config.toml
normalize_top_k = false
lr_router = 0.000812
rope_base = 10000.0
rope_fraction = 1.0
warmup_steps = 200
schedule = "wsd"
final_lr_fraction = 0.05
Below are experts of layer 2 (counted from 0) of a mixture-of-experts language model. Rows are named router (the router's row for the expert), gate (a neuron's input weights, with its number), up (a neuron's input weights, with its number) and show model dimensions 0-255. Each number is 128 + 32 x the weight over its row's rms, rounded and kept within 0 to 255. Numbers have three digits each.
After each expert's rows: "gets" lists some tokens that make up at least twice as much of what it gets as of all text. This comes from a sample of Wikipedia text that the model never trained on. Tokens count by the router's weight.

# expert 0
router:149083158126083141150114110076164139176183150100162154117156133166139203135141125102121153172110146146170116172139110130079055190102076134145172179132185180138114142128138159083155187112135088082181153137117082176187153130201130147062128165093097130128094098065090180101122166118104165127096112148133138126154145075046094148137129168096128189115058110193124064126167096089111107142139125093109113133110179144114159162105174137180146152125134116083181083126167138125140146095111131118142140118127110125162127117121098099102053149196074110117178084156140127117130138148122133120166108175158116178073066136150080092159112134163140093066082127124117160132138151132154133112166111102153119180084097105130133162071154082122130113107089153137153116099061111112121099152095109
gate0:126127149094119113147160112119089149103137139109142181141060157096070148106255062127130089103155124136162089113108151136046183132115068202139090154109122154057145099192160066136159111081134092147192122116167154142102141066118116141095096121115176088139129131146133095101076138156155111153153101088080154108176127146136096109171113133111151180132114163163144170097094160089152140168069190082132089059069152129093122134076146117165153139169075118162113094130170080118186158131094127132114157111157136153115098087091151121138117145142121128147119146094110072116116101079141089165118152134117117164097108148183102124107142150156066097110086139139063149153106086103104125120173116102155159126135167104170112140142160117099177124103111110090131146143182173070126184135136104
up0:177165165114103142122168105105163133150090157119142183138129134139135137134160151171187136164100074147169069059108154098069156101147140158095115151187140152151110141147083095084136114094125129146196188082103135235087119116132167115099132119103168110159087102089169141114164162159156116141165158106105141120172126155105165139148133104125137159144146096164141124163102136085089110211149151160133105120071135159057084180095164136185134165158076146159090085053141090113129086143137138125137126130163119195171177103150148171083127174175092157182109136122100119130178142139118134155184102121153108151142097118162088163076107113169116103089136127061138174175117072128124126145115121112110127135144130105199101097183152121103200094069136125121110145106185185124140142099127094
gets: "ing", "e", "es", "ation", "ate", "te"

# expert 34
router:150138142109101120142109128131082121098048123145160162160154162130138155143115155200124176156108108137197135150126118147125086146140160094137158127138139144121152110123143145127153161104098109118129117113111058102153119101176101138107115136158168151087162101110080146094140162111119138116112070150133161131114165126084170111135103136134145143152116093157128109127143114107102102145139144124127148134120067101141145122146137137120134109138140134057112128099166085142124132150103132100101040129157136159156138129127122032097175056144132104117195109163180148085169078122115120119178164185140144162149123147124094094121109048096111105114072081126115080108130143123110097088147112168163095129104077078141077139146149093131130137091126000173087125073200165000160074132213102
gate0:183195115061122107162095087087160137153122159137133199088139100133185134170096162161123159095115156222129174164186131163137088139129134137101170158119174188166144144102144128118163125093147106109169118144173125124067114159116089135109069093128077129092187131120081106090106119173051100128128107113109154177108141155095154174174116146118129104148087196153128140129083106094143076172145166142106121150105115103123149130117132134088163126159143083125194132112190115077129102148104206087091179166188167132170099115075093128093126118147121064128103104218121078095131043121117135171124098120139154163115118153097123147136098113148126072134115107111150086125107123121150118127149161167132146097115091175079087202098097105121106100094148172110104132118159139082169141116118113
up0:169191191103044124151031159165166191200122135119107167194158082157115176172119118129161128136163108174088162146126139189206125149130118138109128134169173166193133085103118118092102141129129130096089085131185185142066135131136131096122135137123120091146166091098129141119128142179099131117144108204141144164121101133097167162126103119149091119159170152156110132133069152118148082185118138184140086126137078078143159116131149065085189137129102141118165151078162149189158137158143163109089121181160146118136115131135099142160160054136164107071149145148147105149117084107167113146150088102145115141111126084197130157135120155116148101131164100143130110128149159167105095198144145180137150120153118184107069147097152082135123142132170111117179189100129123093166145123130176
gets: "ly", "th", "y", "ing", "ton", "in"

# expert 3
router:138104128082175078129087086143115092152098134154154140143127122144142125198173145147066095120113083124071084152154115177159114169119133090144087167183115102162128132093130137129133129145157080101132086061140121113121094155135141119132165143159119176095188137163125134134126100081087157113065139140136095101133146104085078150122121190141118128182166133164109146092113082125146060157140115056130164072171120169123201174121191109115149168112074158075102119071133110181091153120118171101143078088169107146132076125096141091063084124151165160107178124147149165072154101182138137096093139091138109102166111158152114072143137105167083090140090140140117082110141090137062145062164150180177107126127105145079159127177140177152171103098118085149113135137118156120113089161175065
gate0:117149177128143132117156142145170127196176140125140136099053100112127078079159154138132101119174115107160169114109165115063154180073171082141105161156098141119080036085097113142133132150107182141152131116163088118101117197140142154112115150122178139086166111138139188159141103117207145125166145177216139152138136148161127113128140142097097094175131097138161116166154110082139159143145048157105114146074120086153091111175187129120167165113117155159077149122129107131122119101150129110129095160168148106099125118121114139111112129138162084153089118109120117084117119105172174116211130077077080127096129160097120082129108124179194122134206125171120182121115118098102075120109109165153148091130111142127216166107176144095115125152152146089122158088045166120093070119118097
up0:114149162128152145150131149125149132174157121130102091123013120099120077101139136117163105116155152128187165119108197076095158142080178134177117144124148118112100043062086143139125133211114143163147117135166137120092097172137128116078157145136144160148133142162141176156133051149153119057136101189157145145144129148181134126144150179147115143131141101177170083141127149106140137085116028163095099129082143125125080121170171131127162162135123145184050178079137103092156147133133107122152106102148179095120108063136124135119107110103103087155128151096127105099158097096145178142162126125105113082075097190055072105137116123182136163097185107167150166134109119147103107123143107153142141113201124150136154154106168103102077102143132141100107131090047199109106106143113123
gets: "\n", "==", "===", " ==", "====", " ==="

# expert 41
router:136107117171118123146115104124065122092090141144139133165146130142128148140144154208119152151105100093143129141135114127128117138135143068148093122158130133027190092112154140096191149108122124131140123118118056104128138094207142134121120150190162132070188123108107144120143073128125088147125111124137140103111147147115142105155112141141126158156105085132107097170163125121092113158146137102141148120132092105123137151140132133122136139175113161109103114157084167151117147132141149116099124105127113189152156121119114000119071061183113122111219118140130090105179125171129166104120135121132121177241122094089113131115140097157005121139080120119101096118124116130151124117179122180175036129114121094083124130140150088112150148106137038164097102115145083094174095131211100
gate0:112121119146152147142067086155114153037151174107159079115186119098147103120149170082190126111118124184107170101119116082116142096092080051144111173169149104145152152113093155117141103220078126134164109103146115165140161130178154130106105118145125152113154127143121186078126118129138152123121103105161067095131146182176146148126093103166122135139102148087115128112142126102074113156158172088100112115157109155112168168106149157158159081180123111116199097164131134149104128185121131109087117126092152152125204107098106135110117189105143118076073102059104114101145163079089159161048132137117154115087107094100145094130117109156132037106122090063050152142131088163158108101174104095112079145069102097158107143160157113076175120127125142181147100138113085147167092105131094
up0:132114153131141129144186123127140096119139175117123188114130104221064127145136161071144124119118089104163134205103138151137157127111136108128160073121180143146093108116149146139127054105088140121137154114142058135124173120162100123184082163145154101189130058181162124123110187100156178109100138158197141183150140117101141134141142119119096136150112161056111144191101158107141114143105108142166155092061138091130153103155126105087127135103040137059111087088144146160196067092125114132134129119097109107148153096152150144140086109147071124114145104166196166142115142130111081166116139110102168142103111190095158104100130082155116101098161101166119079129140146161133057120174153089143101092154209100147121188132134120200092189150055159140130105135116166160129137142135149
gets: " |", " in", " (", "\n", ".", ";"

# expert 36
router:130165102094146163124137116132183129101146204139180121073066134126141140111132140136123175166113056073152118108153122116150183108145151087163162153108153100114184122138120171115202095047098127095117156149102050112124139161169126144152104106154130162085141091116180125114179139139100147176109188093163157086109151173159130106160066089160139153160150133111157113103182073090163079176143178106177141149085093110113147167175100153145119132170185146090082088137052116112148105122123144120113130152164204100127115132153124073110164159114093114105175079123112096164103075108135127113119180193135083161174125104135115081119135128127074109127171089113081098120123179112141104076182145142189091157085142098111111131118133129105130172139166094101105125120108118096099138108219136
gate0:111104181102107153096125149119112152125108122106115168127160095101135157138099140143152111118170087108118145116124173035123129186155096163123139127102142127110085156152136110070156099155100134119106140086186138092173064159130127127062129146103104133077133103098162086113135096108146164131051132197144165118088088134115152051136146149156170115112136125124124072124142101101182161151145111191188138160106118131172213142116115106112136128163123178165020127157098077126142118139118165122157114141111152123123139168165149119080107135116108071111143105126132213107105148079158084093131102163132113112167106145147098152111087118082113051158092064114173113136111123127166134076230112168084113125099115097105148130140116083116138191138149160162152095079194183069162145148095122
up0:200111112153159111110151099115143106058103128118114100160136089125118128115091130122135168092166107076140138125104173097141112190154126102130156131174187118124107131092206089085158128124169100107133168110161140093108084187058087163112145156149123123093119140126186097145144099122191149152081115165089187124061097144155178055106139161091161122089100133137091037115132154101209115131170123134139188139122079121127164103108146082118115117136108169137065134111118072074145149121120112094170122091095132125094115162139140091067106176128077107097186124143105140121107144104141078127095135126182143116149098129111093131105134137105076099204115093108154096101133104124136132084216138154096123075109144062093158152175070105111147136117104141167173183068178147109113164130122113
gets: ".", ").", " E", "\".", ".\"", " G"

# expert 15
router:140143131144155116143112106109099115125034108091160143221165136143133148126141155135091127136105082126164129135142146138123094131143133084149123159162130104111152096128121144115194145118110106128132137126114080108157140121204113126117106140168140122075138138146148199112184055122098111144123086126155125103131132097080114152134120150135149158183140106148108125164136126134104103145145135120154140114132105113110129137155129167190143145150122148097105117125120113142131131179135143121109118102139128161170159108104113022119072059149094103091209101159097090033182114168112133124113188169116127219179142147065106128114161099153069118128108102105125088132121111107144127093166109170129075125101122084127060147126108111117165142132157034158161102147176079066161104142255096
gate0:205123146169134088129147071119137065138182132154117110081108105086126152106064166146148135145152146132141119110099128143130133126142159103152176124148109155169157119115111106150172127136110118101172143174134044168145137108177153159121143109109137127179111139126168057121082112129169204047112084154179153053077102130084163135178106158143113148130105129145110163130098076091115177146161113072158071145145112139127151171105156176165141122116126127119130137135124132144104143228128163143088120144209063147200108172088116122050127122118130068096197107150179170124110123125126180107136172142103150190126098121157101132109114128135133059098094131148141098160129141086088113074142094080093123112155142083117172146132083140132143122131113098144111167081081119184123075112104067
up0:156178133138166109165174072142130081161147161115124137111121091121142172110131110096160113098082153179116132127096120137101161163120156119123129184113139095127110143200113153079192138090114168121150224086139125175108172125058090129160126145094154139043096149136161156110131185206213116167142145163129146088113103101139139101149116172079121143122106115139089087123125121156113115122135131160180187147149115130109079172182134158069095070119140105130100126118177139132133150137142146108140132115125158117101156102099109077131113113148145116097159170069102175048129143153160095134154119121114200136104187091116140044131084196122104129169139173153154136108113129131060132132131101177162157176176126138131192075091105145089161159139094115141175066117133114188089116157178136
gets: "0", "5", "n", "k", "g", " No"

# expert 11
router:141153136106100112155109109131066111096097194132121148201192143133132151147136145175098140159080109089154113127130113144110084140131129109168141159196151102133172084107155138117138161108105099110143122116113056097160131094207097135113117132179191133096243134126109172136146124111097122116113116116130112118122151128121202083153092145141131153127156085134118098148151121126108114172154127116136151115132092154128132158150141136130134148161122143079166106137102135153116146150146147126056119116130095160148138104128132000120101076206124107101162126140155116099167104121112132099135172134134137197196134127078100108088132077118081128125127112128104103141133117122113086099185116178192060130125119132134092133151122093116148152107109064188120104085159078023141108120249094
gate0:160133185104156152190160081070155112082123097209133129119118185119224136148089118130098181126127060196106119166144167125123131092131155151133144111114154144135077118104115137102132146153105110138163102139135095126104108096177071168123072118109164153156142124100112132140115099186102053111137089123191173105080144143130137153101113117090165097147126118147104169101079085070138081136179111115152141126157128102093089187128133167145132091146136137073146090093115165190135181123102153139156094102142112145150159115132061159122152159116135151121060089166104135167098097086143090089115120142163171114121136104067154117143141106100134127060084113129094095054134153074145222120116092122095150077110146174113188194140167122110076174068112113105072117150125127140133122110115103
up0:097138117144137176155092135101108142083089109122120107069077140124128120156089107108224136135176135133123088166074103137108145142167107104075126097122129059178108076093143169162172160114102138095169188087119167171082202145147134126099218127110153143144098157132099144116171150119182115110096104122161156122127117121166128104149118118081145107170110123114129114103149138159145122139142195098163123074031133093157154138161085109122162138106120164102147199155150148079145174079108104126167136124113162121174130108115096086117111000126136160117155151109187089118129143069120162116122179165132124122089166153162169067123137134179108093095097120127128148108102131082087189119142120135130142155068162133147144136094133118180191065117161145123163099091129088114138097154082103
gets: "\n", "7", "0", "3", " of", " \""

# expert 20
router:158147134132106110161131113116074107104066180151128141167158148125127148139148129181108156145069115068148108132130086133103101131126141087152102154166137138113129101115158136115114148109068117106126108116117070151147161093179122139117097129166174126084168110122149171096177064108121090134123089128129139112102132126115200090159100136131153139132121107134134095210152129114131114166140130116145143130128074101121144146139128136116150123158116141072146124150109137153145123141113150111085113092130086225157169129125113015111103036148118104124183109136140119111196085204119120113127188145144141203247135134073092127099101132116027106130117138130114074123093114119142101090172122157184091128120140153137138145149141157133144137137105057192110085055121078086148097140226112
gate0:146118165136169092144129098115188141134158118153121134150119155135136151226125126125075102147116156075104087203184105188110160136088130092100129113129070115100102119088071125128107110123170073159148167096104134153125196163115078181135134166169153160174151061110194180121190174122149072147120151194123136101165128153196193124188173126107184140159118151133151089147105107162097137195093093103120094132108120123099151133153159106114128072132122154194153171126146091131106099135083147119147200151082127131146156176111079151102110128140128163143129120123134136130175063137136151119119200106101189165167100151164165168085152160107120086097092149103167079071128134129123094103129086121129140097124139171078125130061169114086114116159106136105124127141100097138120101124173076
up0:112028100105135162075179071097099141134148159163152146169117103131147184086121127100158170125102131120158141173128175128109143130107174140176159165135086081081107151109125166136149168152187182105167123114131125119162124128131109141140098211139102131166099079144158138103109135105099119129166146188147126068113200082094075210152094158147101138101090118140141084131125108138164119125106148120170185174135204141126170150133133167066117136153101149075144149165131157120096155094128143104112122143081168121160200128138147140121114135170105148131104106073147096051108134180149061148063070110137140103160107105055100107104138084120088110101159150098147162131117149128086135154205147155107120139144134175177158143134124049121142110159111156156100138105089068082167105149164126
gets: " |", ")", "\"", " (", ",", " –"

# expert 18
router:120139137124137091117112149129087138112118100099111143165164153103104117152140125146157124146156158136093115142115133119157143153139149105131176093161112132169116069096083146095094126101117111156122116158072122127141151101127046132174107132135124078083162118081137098083176120051102058115133129151112183107122135121098104103144085209129145134130091180108158070134107170142091106130199117057152196130099164117139122155118126109127141101142097140089137157142089081180172090100098154101132106042115164104106119090132122099117150080058151143111162124147160166095161119099064121094134081130106136132159098105108092143080185168128147109137137163093101088133064064073201132106145121154200134079145151196138170140080115072099145172059141101144141134106153140174131141132234082
gate0:165114111094148111127111111141104104087089118143160156159065131144092094172094154074154093137136146107123162142148156184178080106153165121161128142144118157104153104102051163197087202096098138131136162164159158156056140150115100159124105144146096090123238095146139099118143036154153093106172123162107150088123077066112163133171124172152147094095128095102150146118096213116121106138121132061099151133125117160149124205131133151099131099149155135117134117138199135141162101143130123136156160089095082181095155120116135179149104138176105136130077147048131106069162166140125134132128135076130098144153068125139109126116081102100204098118160132092146132124132123175176134119066114143164204115152103122170112154178153129091163167091113100106132078134134098124077148168132098
up0:163116144075125152088143113081139081162131167097144133199143194112120167130129177079101155166137164176068175140086146203103101115180153111169110121136145128097124134123139166130115196154153104129120104126155132156166099090114087117122099098104125173213138147062132132087090154065130113089199123114117100076130105071115152168121109089124077116125162058193155087156125086137217177156119132091141134164125144174123119143102161138080185125119133163130171116197123118159051142101140108144129131124064103162145097074095132123127154130176146112105143119090142165177167122136167207161097149093145137156158150111107093137118089132121169117117132125113171173116069128143112150176129196154113140155090091152151134182123132115069184163118134107123110142158115139185157135120175116
gets: " was", " is", " as", " were", " be", " are"

# expert 27
router:153138132170076112135140136120078044161056158096164146137198192159111162137097136164078187137141102133152096151106147111063117182154106120182062116126131101196144079122215128081173155146079087140148161095150168122116133086095121154141105154152188178076086114112166116069131133096106050173095175127118178162090127077189135173118140153113112122180089089129144152172191145120167081155123172077112156132098116104151154083145143198123141160097143136124144151144089160159153126127157150124107156113134151100120168100087113135154117141171147125124113116144141131165145114112185125128125076140140136146062114099118150159175170148150124102155082148080117111155144119155140089124142113164128122077087124095194101154159114165104153119150088061171175120092170151125144111110137155
gate0:166142133121074125131101089177154124128100134091129169086111122182106125127159174098085170125121173079170143148115115101101104229146095132090108130155138136164114123063153141126146101123130115141085085135151150130168173153131132136070149126118169132143107141138137132115109099163052062116112127114142121193090123111105144174105097084120103065176095088170179133163136162143105104158107218108076136073184124122094128136113160135164090198078135114108185155171105176102160131106135146159083132080125162140123163081136070143132137160142112119143090126096125100183159154120134190109154070083114148120127083105132128155130166114189132028137129124089121125145107115190094080147109109148138160094089096104116152116099073093095132192138105155102148091048136055138103126104159087
up0:145128122180104159163060096152143096128102159102109172106131145180147156091116171151118170158104101120133123176149160127153091193115078120115085137127127152121142089032138157107148116120138124129100112193153155055162171131181090120137092134103149152125071073109115148141089109161061091137099138121130155172116130087088108177101115145099106077118095057185129149184115147158134124069173218111109145096175137108098140115180199101144166134141152087132154133150107130146163121075137073157081098110099117146104141094176094110179145181139123158093087123091160151160114111135129176098148099092126126168134102112115132119127139073105069026137135144102176117162132122139156097177089148154105155138060119078101131110094133116069208145147136136097118125078119115154157172103145129
gets: ":", "-", " –", " |", ";", ")"

# expert 46
router:119148135096120075101090099074103182132125088121084172080088103140133176120121149116114122140143141161158117149190148134089079132173100139137131216139153127112078130078126158082107096076090117152126100178099143203186150155138094137063096185195092152100174119172147154142130121173155118130088141093135112133160113140177165129199152171162129120103128083120140134119107148128124148156179080127102097123119143136163136181149157128088123079168132123139186108167123083133127099190185169166157136144122166143128143146105146086137115139147108126119200086167099117088100115181117175139128127169182154175063125196113074106113094109148121128153123183162074097057111176091164151158088094155156069177126113124114097127147116137085179202126095102138116122134108136102177103181103132
gate0:145057152122097108168064092090149159106165161117109122119045145129111148130102156131102184172119097133153092143181078136123120098165136159117123107155158138130113114043186156140140091099182129127116090091129091168137054093140113140166132118142172125066118107124123137144154040120099179141118150094172081111095063148146155146150157116140108110141123125140199091122118130090071182118139136065128127153111083141125079142170130177144129111114142123193125181174165174109105132150116150110121141121128146089108085173155084143128125111149151170094131125184077097106141145160081155162163115148135128190168069151143136142146076115142105113113090082143181109122128159118127094151167093126087113109194056151163177082190148143135097073127087057114084135144123140160089077155168074
up0:173109126137102131166153101121200157105116148137080165155082145142149155144091154090129153123141100121199104152144132194135114195166126124150112151136174180103102163092145180077153126122139122137118083080121124148088140122140112171131126132153184125064105129097159157132154083145101125137067138099173057144146139156114167127155146125155140120167089133118200119081127170100131178188138134091104130121115145087117133165107136090081115105128110087116138100167165130145136176166123112079113119157168105146099153183189124100105032104109095158141163111095073133161094032092111135103175100173161160177141075158140112133161098062101135116101111086098123088122088159155116144194146160086090151069166138115121118055163100151115119023121113117127090180162119110163122127086127132
gets: "-", "|", "==", "y", "=", "==="

# expert 44
router:133152153110109113154121115124098106093082161149120137178163156133131137136141129221109154159082108119184116129139137133090074144136137094148126155120129111110163089113096133117165144102109129127148128116106069117149133085198117147110119156150190134078164117127105144119170066140125191144113122124130146103133160153063139126155098151149155140124147110137116116208162114127083099154147137119146156114134055088120137131155134132141148135148123131056105139150103119131132136135127133117093126114143110207162163126132122000106115036172120103108200119135154128098155109147130138106159170122126138173219131126099113113114149112117038111127073112103124085136121134114153109096160107202208086130111152104080169132180125106125147141120130043183113098046158105053152088123184093
gate0:170183169100150149151145081163099109109072129130103149107154171089174195181104165107138141130198103146165088152087124115155154149097079163113160111136150147109146183124107159142077120068136116122144083146126142083121160133164201130059142161069148140154128140119137134127113109137088047163124112151069133143117120067113140138071064123154137133125137124156064131124139189081142088174126116055139167121163152122157136113131140138125169140087145095177175088116137068117125204116078127102145167125196140157174193104100085108080166078125107135167101096155126129139184110054143148080136150165113108140162152123114048101137105182172165078171097154119133149127144092128106095137131053129116114190133106139154142136142111155127171181131124070134124115064135107141118144110119133
up0:154115174116171154137092103159106118168125124078131176197166103172148115109110166127161225116149132161137199174078123093158126143184151112090113138124117137099159102100086164046157146156144153124144100106138112109094149154186110158075156160136163089167089101146116127084125091151112155208167101138151133119118158128116132124096141129172136071151125189092118134067136150103159055115075173098184162152102147142168136133111184128139119145096100076135058137147105113135154153170140104149120127141151110073123141122064153141140111140145090136179083181133075179123107128093133170100101097193164090182178079110160181122148109089205155172107175122162105137115188127086108094133067126140127153131099098091121096075155129128134147112135118151127163119077154128130101191146166136
gets: ",", ".", " |", " to", " of", " ("

# expert 29
router:132183134096081127136110109123110133082086157142122135241148139157159151147132148222115121156099125108152123123142124140087058148142162097166121176160126108146136089111140133114141114106114100133129112113129115071151151101181121151109104138173185147072167115111158188114168061153086123160131107127124143123108140135067208116148105138139143139150157094141126098190157117114076096148141146112118161128130088109118153165142146144110130134137115143056134131140127101143146150129142138121080094101142153178150145127114120000108072097139128106102151108147126122111159093121105106113145178151124143208183151125084107112096124053136057111123138117109118099137107123121096108084164122186184078126136130082113072135141133105114144142106089047144156059108154140057165071133232097
gate0:138152112178145159165152120102089140196155081148215162102162144075127146124101203129127134074202109118122091151131114141117174106147179113117085105098131113127119104110143154105103134153105129126177146129114129145093209131175133178115084199102126117154193158087103138104136098138113088086117090136143133150131139133137142133151166148115155156119130107164099104154104147112154084149161145125133156117128099093111165143136128194089134136163168154148086143172149191161143095096153133065136136133151111128122140106090105147084073150181154113103120123161124087149129117156089248137166148145148094086123054062159108119136147091146118073111121134101105206116103066114188156078115115116113136073092093111119086101147076076136175179106053114139084121144117073123101097083062122
up0:180086117130157137161146158062138109093089125135036075145150150100153152143127209145111102170129120138107128124068127147100170059139110121134123098121102102167104109124089113129128163152127134158157206133097105170095149092194120172111112068148092144133153146099167133112110104098092124150115176135177067126138094118126133089124116147097122162124140105144120092138136094089123084129199091110136124121205145113111191188167112148124127128119065039094113168139139094173071144084099184045131159106094148175108116159200132174084095127126111110078086155123093086150135100117148070163141140122120133128159156181075127136134142098121119132151135169148133155116110138141070118163080132114131132118164135184100114101185165115169152121125164116142098120185115193066177112194092125
gets: " the", " |", " The", ".", ";", " \""

# expert 39
router:138084126082176083140117105078122149143108137086126168135169111089174170165216140147108109057155093167081131158151160189136160143146132127120104178119157146171113097121102145168147126153107122175156151132107169138181171094127152190134105146109114182085098105084127167149146145111140112212091165110175107163150107127141096086163120119150131133174117142137090117069149087110169136132136127154149131100136180094099162101119153110160152158123091153122088153181048194130063157143067131114117160139120078083135107084076073141118115165104096132079093082145199107105101112120150172109117175130183173115191123189152106058152104153181127113129070158114111129154117094123104115154178076110081177130103096102166160160099148121102132125137112152164181096107122175113083162120100100
gate0:096133114166187163154101139125086117150153136161163139056165130083131193118162129088105141124118151138143073162177090143131217115115102139104155107115153185162101074111177117140135130129125108130145110136138155088152167101122060127107185077132146136075100104133131135193138139121160162162151156089161098114154118162085159081137092120172074148113112120106162083104138148162146151189086159159092170148109124093167134106111127159162146160122132057130091145116114131132145148140105145145150149153096161154158170095079120197089064160151139140121117108138124066157180134131107123040146122124166116176118140116076082075174092157126098145148124088168154107128108107164094122096142137118176165130177232130180151104131167145076134085101163086118198140161120050163097075139091125
up0:113096154133154163125113135138123071053142132187160136067158111074167146083116180168092080075148122143115139156141105175100154119137136116048133086141122185188129109133114102166128129102096130181153117138144137081110149178069092177176082089127176119122057068129140135159146157155150135156084135083141061142160187084120112126128166154125135126140123096066129154120128137119139057179156179150086174201138143107168088114112096053131127051083098160124109149108180112155106151140141145155101111130083153159166124126080133165120099144127120139137091074132125082171134135139126097097081135127154100107087188114107139076106094133158102147090146124132132123130138103086121098141155115113191105151081165157183094105107147100040091119063136136164128139155068114149093130170105162
gets: "ic", "m", "c", "ul", "ol", "t"

# expert 7
router:144098150130144126136115115100077097100081174100123141139148157134131153151128149179116125156087109121157106136140142132122121154127171119158092171119145145057168101119099130115207155112121110122145107125119131111133154081165122139120115139177117133093167120111121168099181100189095155128131098146135116122106097158121108116132115161128148143122103096125137102217157115135060117152147125118136139122137031113113147141108140120116138113133119160087113113153069143153102139146195139110091140120146096242145137122124113004109083085133091134107225122140130131142209110191103153115105140207113131200235139063138122117079166136123093112132121181128117102124124127105188106097179124215178118134144124108143127132163168103125148138123095065154158089101143090133163105138223100
gate0:155205162140106142212164124088147127097118088160082178108110167136129168147093212198084148106117110189129184132118115132114170154130170093083149115088142099192152073114125093118137152119177193129205120063139151136138144101124133152143127129145153161159065093150121132090120068129084159115135107099134138202188084099147135157190123114131133151117132082162089105172125139131103073138105163110055215152126141118095163116139187148160140075161120150132152110112096178184117081157100157150146122131115119069109136097131074132087125111093144134125129092109119125061150141141137174114142147135122197149095112141154107118137148166104156103178123102142054095131093116119153162111188145125083176150143138172128144178128143091108112137107169157112106188122122155068099156158120156
up0:125091131120139091119149136170097130176095186103172146166154110123122158144114093102127130095137127187119117150133132071118088138097131096107105181146095136092096096143108119081095106147129164172110156141148089058114111159197117197116157093079124153139205087178082121119080086139088127181149077151151156125114086127111134128152124179104128120103151098119127110119144129100113147082181138064143158070159061089108142074112122146181142116117079142130109120123131115112068146189144117135095127092113139122081137122118163091195191120041105098124118109155205144090164126093122143114064112202133103131079119179072203120108151137199101111139137164167053083146118147146183089124158157110140152144134125124127139140134114165134069181137169110119168107122143127174097153051148107
gets: " |", "3", " on", "-", " T", " $"

# expert 47
router:084121114147158105147146124088098165085080143115149181107084152060142180128172144162124086129115061127156191111177124102083157159158186101164211142155106107130152113141087168116138170109173148081116067108100089056110078079151161116109111145109172134154205134113164103084109062081097105170132104153158136151112194122132181093209138137151151158111166107128132077101161106075144079184121102119150117109125108111127138152198118167093137141117145164107151131103135142141155178145171129100118128100101091204100117149131152107111059146139085151090120097143156071028140121110128106081118109084124121104132132134113077122059160101110102130120126106110078122132128120131090097091115132076139149156126117108137099114129127166108142164089112177125172131080161104062132068122149116
gate0:157128118155176121144104063117101097131134163139101091095123122082102095139168164113183162076092104077191070148121122099161099144135139117165138128084121099182090105125116168138115066097101139129110101129137143076101090068146119134104147158115137156146102157121096075185117108142133107114139125113151130116127171113142181106213131148121133091146182143112058082108159057128139120097178121042120119107168169180106170139076160192136156151098133108189195178115076127112125111168128095094145134177116144155155124117126137133101067155106133090065131125081098095133104135094129137120140158105187166182109164156082139086122184132073217084131142150151067088153094123121116206131109186111139073125126114134127145092120157095101174171127075155113162114114107086128087117117132092
up0:152200141181175112126091071110072103086092187156132124118114118129077138184151175142141137123130141104145120159136144152130121106157132137210116182064134136144120093107160154145135121107134194086101111113148194056083139099122090131108158168053106155161125109104093084124114137166131086096159129122165154103109138124120152082165168146147113110143191101181097078119140107122116105120175095031095110135173146177140144042119094186138160162100126128164137157084076084111116154139111121097138148177108110141200115126173158190117144113135202095125102149120057071098135110133100089131143132100081139142164180168118082125139163139109172117124108097128145111166146156126101146098091156114111086149092067124186134076073143112117165161091130129106140130130101058104160130149110088
gets: " the", " of", " The", "The", "the", " other"

# expert 19
router:140162151095087106143121108099156160080109091123140169238175135101155161138156143203100125126062132130137135137120154136086024153132100134149136130193148137177159101119123147105117127091101114121140105115121095163126140140153145146108113154202130125084171106101129189124204111128126134139115091141136115120071163133040081175132114125149139147146131080103112126146127124120083122173129140090105133131143079081125144123164140140134134134155109134071149113148093128148122141151130138123085154086124140154164140111120121056105131125129127103115081095152124091126165121113111135126216131140109141204176120175107081118085164101149100110099116085110116083158081131130100110121189120175198126142091153091056091140159121132114119129145145062169117113061103137044145061136251095
gate0:103169145113144155191130141082153096155084131129156147128115120134155109100043105095070167129089115141104152157165138179131102156114117085141121142173108104104090106090107083098099146206137137153186152087056181112113153076189105134081110126150135179087117079084138114103145158132139106114094116109154105112118150124188132146082096110161132150147185154137141134167115099116132077144155168037139131150122125163103185158148168095152233076118120132150109137127135163144148119140151130099093142130089119099155140131115120096131095127081136146117107133117082157112172159122114167086128084163132181088117155126142088110193166097107094089095158107101164137092097100111084097150082096138124093166091175099079097180157118128084113206197123130160122146068115220134144150072093093
up0:100116153146079155138052105133142087123078143158176113103164138095136135113144129132113105099146101157159142161174160118050135104122091123116071141108138113129139133143132184146122108102106149096122165084078162158142195147129168182147190152128156120082097095121143106140101164142137139186160201053114201154140091191198087119103141080172112131131113106194120163133114120151155112094161120106100102154169115138169105068079155073195137060164128132113054183184109116106139078156111154066154101131133132116133091135120122161110077115109132111157113121134120142055136083122152093134132135080155146135108113165130135090067119022144122105059098136122124140131126096116117114139099140135175112116184158128128142148139150174115154090114095157119100137123214134212092141158134118
gets: "s", "es", "ers", "ed", "ation", " States"